config.toml
n_layer = 19
d_model = 192
n_experts = 64
balance_loss = 0.00765
lr_router = 0.00145
norm_eps = 1e-05
rope_base = 10000.0
init_std_qkv = 0.0316
lr = 0.00201
beta2 = 0.95
schedule = "wsd"
doc_mask = true
z_loss = 1e-05
dataset = "wikipedia_en"
Below are experts of layer 13 (counted from 0) of a mixture-of-experts language model. Rows are named up (a neuron's input weights, with its number) and show model dimensions 0-191. Each number is 500 + 25 x the weight over its row's rms, rounded and kept within 0 to 999. Numbers have three digits each.
Before each expert's rows: "mostly gets" lists some tokens that are sent to it at least half of the time. This comes from a sample of Wikipedia text that the model never trained on.

# expert 15
mostly gets: " give", " this", " provide", " allowing", " provides", " make"
up3:511466513511484493496526487523482529498522494469483487453530509520553500467516492549534521525491532502510479482516484462518477464497500473479551516510525558513566507473462447480441499541504494507501498475557486501460525486553438507450490485556480507490510530524435537476531530512532523510524538524461514476514530480453511487490494491512460527486531500493476509468509506522508482476498489510503500515515533490513532492504492512535477501516541456510507507503495529478478502525510494515486489561511502484487491517500523503504495528510507483472523495507508474486494541467487485487
up4:496548486495468470479465516539459465548465481483512496522502534470517516488519482475484512534530551488512445498483542441509528532501500537473495457499525492429499519516458513527535464511465530497496526496482483526458511453512512486511495476469462514477498531534508549491496515531503503464458508542514494467528546491474524511519499460486474537509524484513507491516502527485453485492525482497483431508506501484501491533504507510485500484499536484499490515474505538527476467468522486517506510534526519510510524503501467501497488517480499506523476495454541499501471544494498536496
up5:442494449545490486469525472495468489548526516490491497517534553486527497490520472506485552533516488463472530493504529498519454486522522509498534499519505529475493523495507492495486483530553533525537529483535446501485495477548502465527489504508486531484468518540513545492527510505472486544525503517531477542525483514466509498477494494530499507480510534474466540476548488528478443486512495473499477498487484482532524486527513479502535499499528510513512500476504523505471511508521457489511497517514489506528450525495498479487532480515456474522528475497492470517488506473439553524
up6:498475527513481478512498553565516504509477473510507502527510480507519466535479560510484504509519543498519447441526507488524477501532528474480530512491498486507491534495514535488493516519515524496507503465527497496517491451471470448567499513513504465529492487514513487471506482529503509502519552534515479493503503508514485532550464501521523522548516516484494535538482513520522507504520481447519494483506485542499499494539483491497510468451492457510477532474461510497480507510463520520483467520523453500487487530511522510516519508501469458454499453445493495526473550476478506482
up7:446468502537486504464506488491489549541514479486472514529536511512546485516503513483508499522558504491499465475517495457522514485520518550456537500528475497480511493506513477494526497476521520509538518483530451498497479501495494511508482481511481515473479504521489527482511475535501485567524525500496512488484511526444514494513526487541497539466507504459498492502535534564475487565530485482472456492478508548495502506514513505495525452496518508557477500492485536440483493508497499479478516529505513536527461516520546469500527491487453519489553479479499482506498524472482523515
up8:497478505480460522504552522516462482515534492464531513467529512477542480522531473534473515499490545500475488497504495459550539501509497467481504498512458505525539478541492532517486488479505525504506480464517511476488521514558542492500486486538502517498514503523484520443474498529488487468495470489493539486548498491454517483521528529508463483489486500440493482473535518504509500531480521492501502500452472512500534526472511493536504473486508489501506484481436511453486528514498444484517511502499472489515515517560481461502498499486445480470521494477528509496514539527476560523
up9:464506465532474495498514490533498480538476490473505480523525482476528479509508513514513543519493509499495513480489549470546449480537511496507545497498498518453521495482521490515485513519529546526528509492583464513482504521530494511491490484523499542436530500514530528443551516512501528509520510497478517480542515518431516513522500487547497488524535520481478512493536511538468512509492459489482431471512487494519524469529508476506517506496513527529486493514534537491532492507499492445504513537478519520487485488504529499504516472494460487472523480511497475549484522479477531514
up10:490569475542518508511479447505477571497497503505455530464547504490507462512506489549456453515484501507461483467524535515482484506498503501532540479498474511494489495512490543491485543473504518518541520510510511496470528506524502472546487449561524526501512499519496483519521537500476483517474533488498479483509477518490490512532518462515509478506478493482472521502475495522480510480490506564482453525506523518539489499478526527509518496485511494507476512499502522483512533503486503510502470495460462525540427476530503507488553527489467485494531496483495459523507476470520454514
up11:516482488508505442505482501482484447492502466469468460530506500539491506459517479493517556518494537479482476448519498502482516498491502529466468530488494511486517500486501435505483498486489529506480511505510528508482496512498495519521482481490489520478491517538508517502481458508505547554481496492496484482511463554466468487491489508470532514515464497481482499484546507472470485502552541530500518458519498546501488472473490503504488502491523506455443497506486496491529503482520505483505467587528542517493472450498524510500514508553526455510502470432495485474499475522475517524
up12:478507507492489465499511509521486516516461491472460502525516563470506486490515503537506516522497503488522487500484529454533464493525516531479539509515479517495497516513468495478493508511514562518552504509520466531473504494491489511523506496525511494485481525541491507483482497546491553484561509510484507499487472531449526481499491500495491504455522498477477508508531473518502501514515456466496491467498514527496537486532563471503492484460520499517460469478475553485518462464532468458484488516476518564505495495524491473502523518488513471522536483450500477530511497471420529536
up13:499521483548495463476494483516480501529499506481469507537547540471538469469548493513502550523502526469479524473495498466554472449513513522469551493550515499506517491493503514491462496517527528530513545488519486504489492488504489514521490475497466515461487515521504535490523502485508525549501508506529494463488510526440503511550512483545530553468523524481502511513504507534492494536556446505495493496506512511508520498525499492495514485469525541522474486498493509451493498481520474454481538509499529538536478487503534514510488489496488513506545453499490477509499532448467522544
up14:503480466531474493461499463499497513498525524472518482520524516492517497467518473485502509550522512468496519485491513446502465471510485501482512498509484521478518493469492448498479464543513498525505531499523482513461503464522501494508458478520475504456470506547492533473536515501480494553507521498529501441528511539469498489513481492512512506492527489473485513508553547520494465516504446513519455477487505534483526470533496486480540431482539506538468522461514542472495524472524451478479514525519478508504499492507502501466496508506457501516540434497487467503544500509504520530
up15:523447452477514471506516484509497509540475506502528511523515507491505453432517473517518516517480493499507482501452530495525495508509481497474489496511528526498520524544527504482501522482518486508492505477548508514487508477514514512498505493498486435508487485506504481516503505506507504491518534511544451466506503491482478447467488549493510483492515554513528508471494477486479493473507495482428500482519511503450453504542541447475476431490513549526460492523548493508500500508536499505534474504469447517529493481478480461485489492487496551475488520495471515501551524478460486523
up16:466504469513449469477519475491516500509501507478501533505529531492528504475515493489510512518490517455506485482505528486521477482541494520475558504510539529455521510478510468492475518504548520526504519480557472497496459494522495523520468493506502517457485466520495537478495504480476518515493530522521498461506459517445483471489491492525508509490513469467501487496533498578462509518530447527510434502475498521508505508537535493464499471502518495514501476473475511463493474467459433461514519507497516529507491465543524510468525492526452495495530496469527471520522531472512499506
up17:494458507508502499517541501496461508539460490494534495517562520520531499507508478469492512516475564481496502498466490492506490491548480480528495496533539482503525478489507474477503507507530484489484499457511494546540520517553531481510527505491490496471490493491529499518494514503507534519510447534529479479488500480483484486502504549537475510497504510489473485501503533504503435501511517520487515477520493518443447495512496456480556466488520512520474507525491471509469506474513486461475470518457496601545451506481469502509484493469504487488511504468487528553490482540498503515
up18:481525479520456532459521474512517471480466488502569530515520497477515477485532489528504520533520514508521497479463529501529523452465461457503537511521508562504539521521480499487513485481484475472483532484509487478513518470462511529537533469472497516489503508486486513511484475509510534483499477498532484469455482509482523494535523494487514515496504489445478482515465499506486482482479486534476519463492564492468559540537516518509488454491499501511495513500508484516511486489497498485454553511505509519509528471516522484476505552522447532502505549465462499542514522479493465532
up19:504545531526468443497473477478480559535498496491498491518512519481490485472483514525509459507528559518449538461410498520520512532494470529505512527557518469496572456509470475518494516534505503510503519467521486507531493469541489525490500489501459539499506517516514497520536487497513508526483495524520515488471481543471480524451522491511520506480492482497474522514532478504511502502506500503506491522501482476470481513491460499505508486516532501521472507485501482486514506520535475501493537498507543509519494498524496539514579506464525513514541482534477491498479547466506497467
up20:500528492507485494474528443449512544507477518502479521516532500518510477464535478493515508509496498474506466465517498487503467491548485526476541469521545521514504480496512518493492535495528475529549529478508480508479479476519508521516458507532475477491498504537555481499527500485482500512483527464494460458514486462473546518486457521506529519457503497511421508497441465482479468546475509511507474462507496490516495491489481494500513486499549534485481510469532565467515503473487508481504526541502485501534531491493508512460482533521523489512508470466517528517495538476480471535
up21:508458513514508450546507491526475472479512539509509484513537552442499527516501494471533540491514521525510517527506501473554482514506434508516486532489492504520476490491510466516514462477538514535501523521519517487492516457499535502515511464506457562472462466495468506507521471506524543503492550480504499525502510487478498528543485455505550511514521532493477472515512525480514527453481488473482479494502502518484459467506493518476494459516505501496492487478496489521472476527509502510433486469524525502481463507477495484475555500503521505472484566524462518531527522495515505493
up22:461523455522475469482514505498482539476492488495511503502507507504518483500499467507483506526500534467469503490511511462516451513525535518482528484542485491495537521540530491460490504527523521554516549507543463525492485490528496500508497513478485561478466492526545510512512468526485531537550520491501506480488504561464497479483495488503491519483529517480514550485502477497501444534507492499515472478499485525512525510476510487505542455469529460525514505492505521483468468498506502493483470527484496549476459523506545492441536478463488465505506467496514437549478524482522505507
up23:517453504484526472492496505473481506513464530556496509514546508487520487506508508539450485513485502506512494518482539505512505463532506520494488545532473467512525503516507523469493510496512495478508483521494512528505522502530537502517471457534460531510502546494484491459492479537467516522592531518505488470545551496467490498538473544493497518485537491525467467461521500506542474483509504513494483532462500493534505463471565516504513508511513502489447540480541533496474492471486475514479504509503519524510490557489503476484475498510485517484505534491532479456464540504488479498
up24:486477477513458470469514454474424525516480478474485516514521515528512493500536509482524526520511499446494497490481512477493480480501485515501546483510504523480531494481500453480499484527527521514521515515535448494505505500514466488500466497502459517490466521524521516482547522507492492529468523479496525473518513539464504494542484478519531523498547510495498504481566511548468476504501452506494485471534502482518513515506506459513511469498536510527470469491468528461503499515501470434485507562493522525537488495509516534540505516503492473503558448487491481509498492471457532526
up25:479479475562502473506505492540513562519487472500556508491507546512482490506499516513521478508487476487519455457476510534531462489494513502469535462502498519513498497530502451454483529524511484510525516475509488552488499512523485478490457463481506477484523536527505476521534497519526554495495546509516520496530507500483520527532507471472471510479515509534485493460523532513482403486520475495533447505505510484502514475543480469478511472472501502506506443498493490465509511504515440514482486515498482502467527507505492520539503467491502449514521525487543488504534489512509502504
up26:476477495509460462526481492515467500504493494489482487529542499486514515509516501515514494557497528479482495484540510491514485473547517503471507509549517512526562508505517480482495531509518539480529512463546472514513494513544499508489522514526471527465474495513516563517543479537496498540551514527523500493509491583447489496536506487524489489499515511479502511502501487507485493495509479514522487518494471527535547497537513466526511475489535502553501486454458548440493506499489465462530491533476488504533468519519544457470516509503496514503524466512473479530514517500483469495
up27:501503508480493531489483455482507547478476510481510481481503511461488523522536482528475513580479554456477479457491575482504510445473526535494478513519491529472513458516493502498525481473519476506471490478482472492510524444505498511505489479518484521473480478513490500506501476478497498514491481509526540509523498546460482478501435489505487493513466515505483473438501518496499504533514498541501489505505519484484523500522513474535496540464499451516497500510496508487510489456536454519540538481455523555513528526454505464485541492481511473526503483522491496504490471515482463495
up28:465496453516525466536477461515524460515487482483507520513489490510501493510481473482517497524554539506486467480481482482536472505513453490533494515551505539473530499507512465489480434523451528501540461447525494516467503524451480506514528498526503499506490478504481481487546492532498522524507488521526513540538561507468500453508521511517539495483513558487500486511479506494496504515496495534493481539513493486524531543544495526529492495477513470484514506453491488499472523533510509487472514519510461492482482457527462450496496484433519498538536505486498504492512491520525505490
up29:454479532527458465499531498477470546492529501463522557509533516474495548523527471499468535496490523443496498489473522477508499493486521518476488513480472494481542522458526529509535469509540496562513490483535501485497516523518461512503491481479497517502454543530545490520499489463489508547465500532506515539524487538473537523494493550573447468498471471496476477509477478491500510512509512531510466521530457507517503539475520508468557505513485504495464512508509494477516474479483486477455515493500520518513520527471505517490493518513512490512483477473482513540496521508517514489
up30:507494496528491511465508484496472492503517488459471514530514515505509477474497498523500519525496497485497478497499509482517448521492511520525555498537466542469497509510482484470499532532505553546542538518555455519486471479542524460510456485486486495473463530519519549494520527519492494513533502514483521498541485529477480482466520464520495478472482501480537509484568509496500478504522476493523503487481491506525547525514512450471503484475565502516467497490527545483495518469489494449508490535507480535500482520523528493486502499493436473487563484468484504517508481475453509529
up31:498444484504527534497469463480499510511540497487471481490497541494496504475539535537495507531528472458499486510482472542455501453505477504520540514546526498516501487499506473469492526545504515507500518513548509472541499483487508531505498475535494504484492475491504503469489498523527505501532533552507466461515491507498486498531518438552477536498501555507529476526523511495492511525505475465491498483482451496500510504474513493509481488448481485509524480492522515535517461509546498503459486467538528500491472533513477506456502478522467488476510438477449486498513501502437526462
up32:464512526521461487484551464491472513510525538468505504513524515503524497499507501492505524545506505456494498495439496489518468498517491521464561506541534527475522522452503481494446520508489523510514506491535468541495468504508489497528468483512457517455484519545531519485512521506430530516525472532499515466510529517469499483505501510535480512478506507498483511492514526529499455532520464502503478475493472506502485491532574501448539474471542494534490506458520525482506490467512450476508520522517487535533488487484534496472505526491499502486524483460514456510518492493484538502
up33:465518488512520460481478459510497533482507499509535512530543494510521506479525528492463481530533505497514473497459476480519493509481520534494561490494476532516495479468493515483536494487502489548503528456535495520543503478517496493485496514496503490506484473521465503516547480519524534521521524530528478484501508518479526484503498513522500474525520497493499493511539524489417497541502484550521481488487492509464451486549516481504470456502513485512526497460461519500491537518507492449520504516519500504500456504509521455484521474474518524472498496513508484582510546470422513475
up34:500494467534506493509513490528440539508507471467500527480535513493506488499491498508501506537483525490471470469471523493506457512525514523487514486506537549464502508488509503483491516508492505504505504519511478526492497495531505478480466456519494487502464501457545561502487509528480461549556499490493537492523456541466486479504525473541535482486540500504498523502527504524476453504549464495495469508465503486500488490494498465512553463465529495497466510487505521493517513487465523475495499559523469500547428515482521507500520444505481461479543444505493478513526502504459514510
up35:479513443500468481458475456502470486509492493503465465469528467523472506483514489528503461495493502475479445507500482493489495516535495491518546494513488500505489475539465492508470521493489515509580491468521513504499478459577479501520485507542483528503494520494449540518548525523486533537500507503488533506518523496493528524534543489516476491466502576509528512531460491466492467492540456538489495501484501487506498451526558508524465468502499531500480464479503486530530479485500510518491507500522535511489505508515495517503517516536514508478527515506524477512517504485448479529
up36:502477500521482472506534487477505511519529480470485495506507572517518472495534514510527556533487535495474479498497492489501460491478483505486517473513505541487507483503475472426471545495507520522519534483516468555504480519527462542511482470500465518461480511503519518515493488500497500530493515513494508466555492533439483473523514485512498497493511495479490473509523496497495454536539458472495473464479526529539509524504538494511502469518524506508479466495468542479487530451519489475486525520495497508537470487518530477471533482546458501475526483472519497563500486449481525504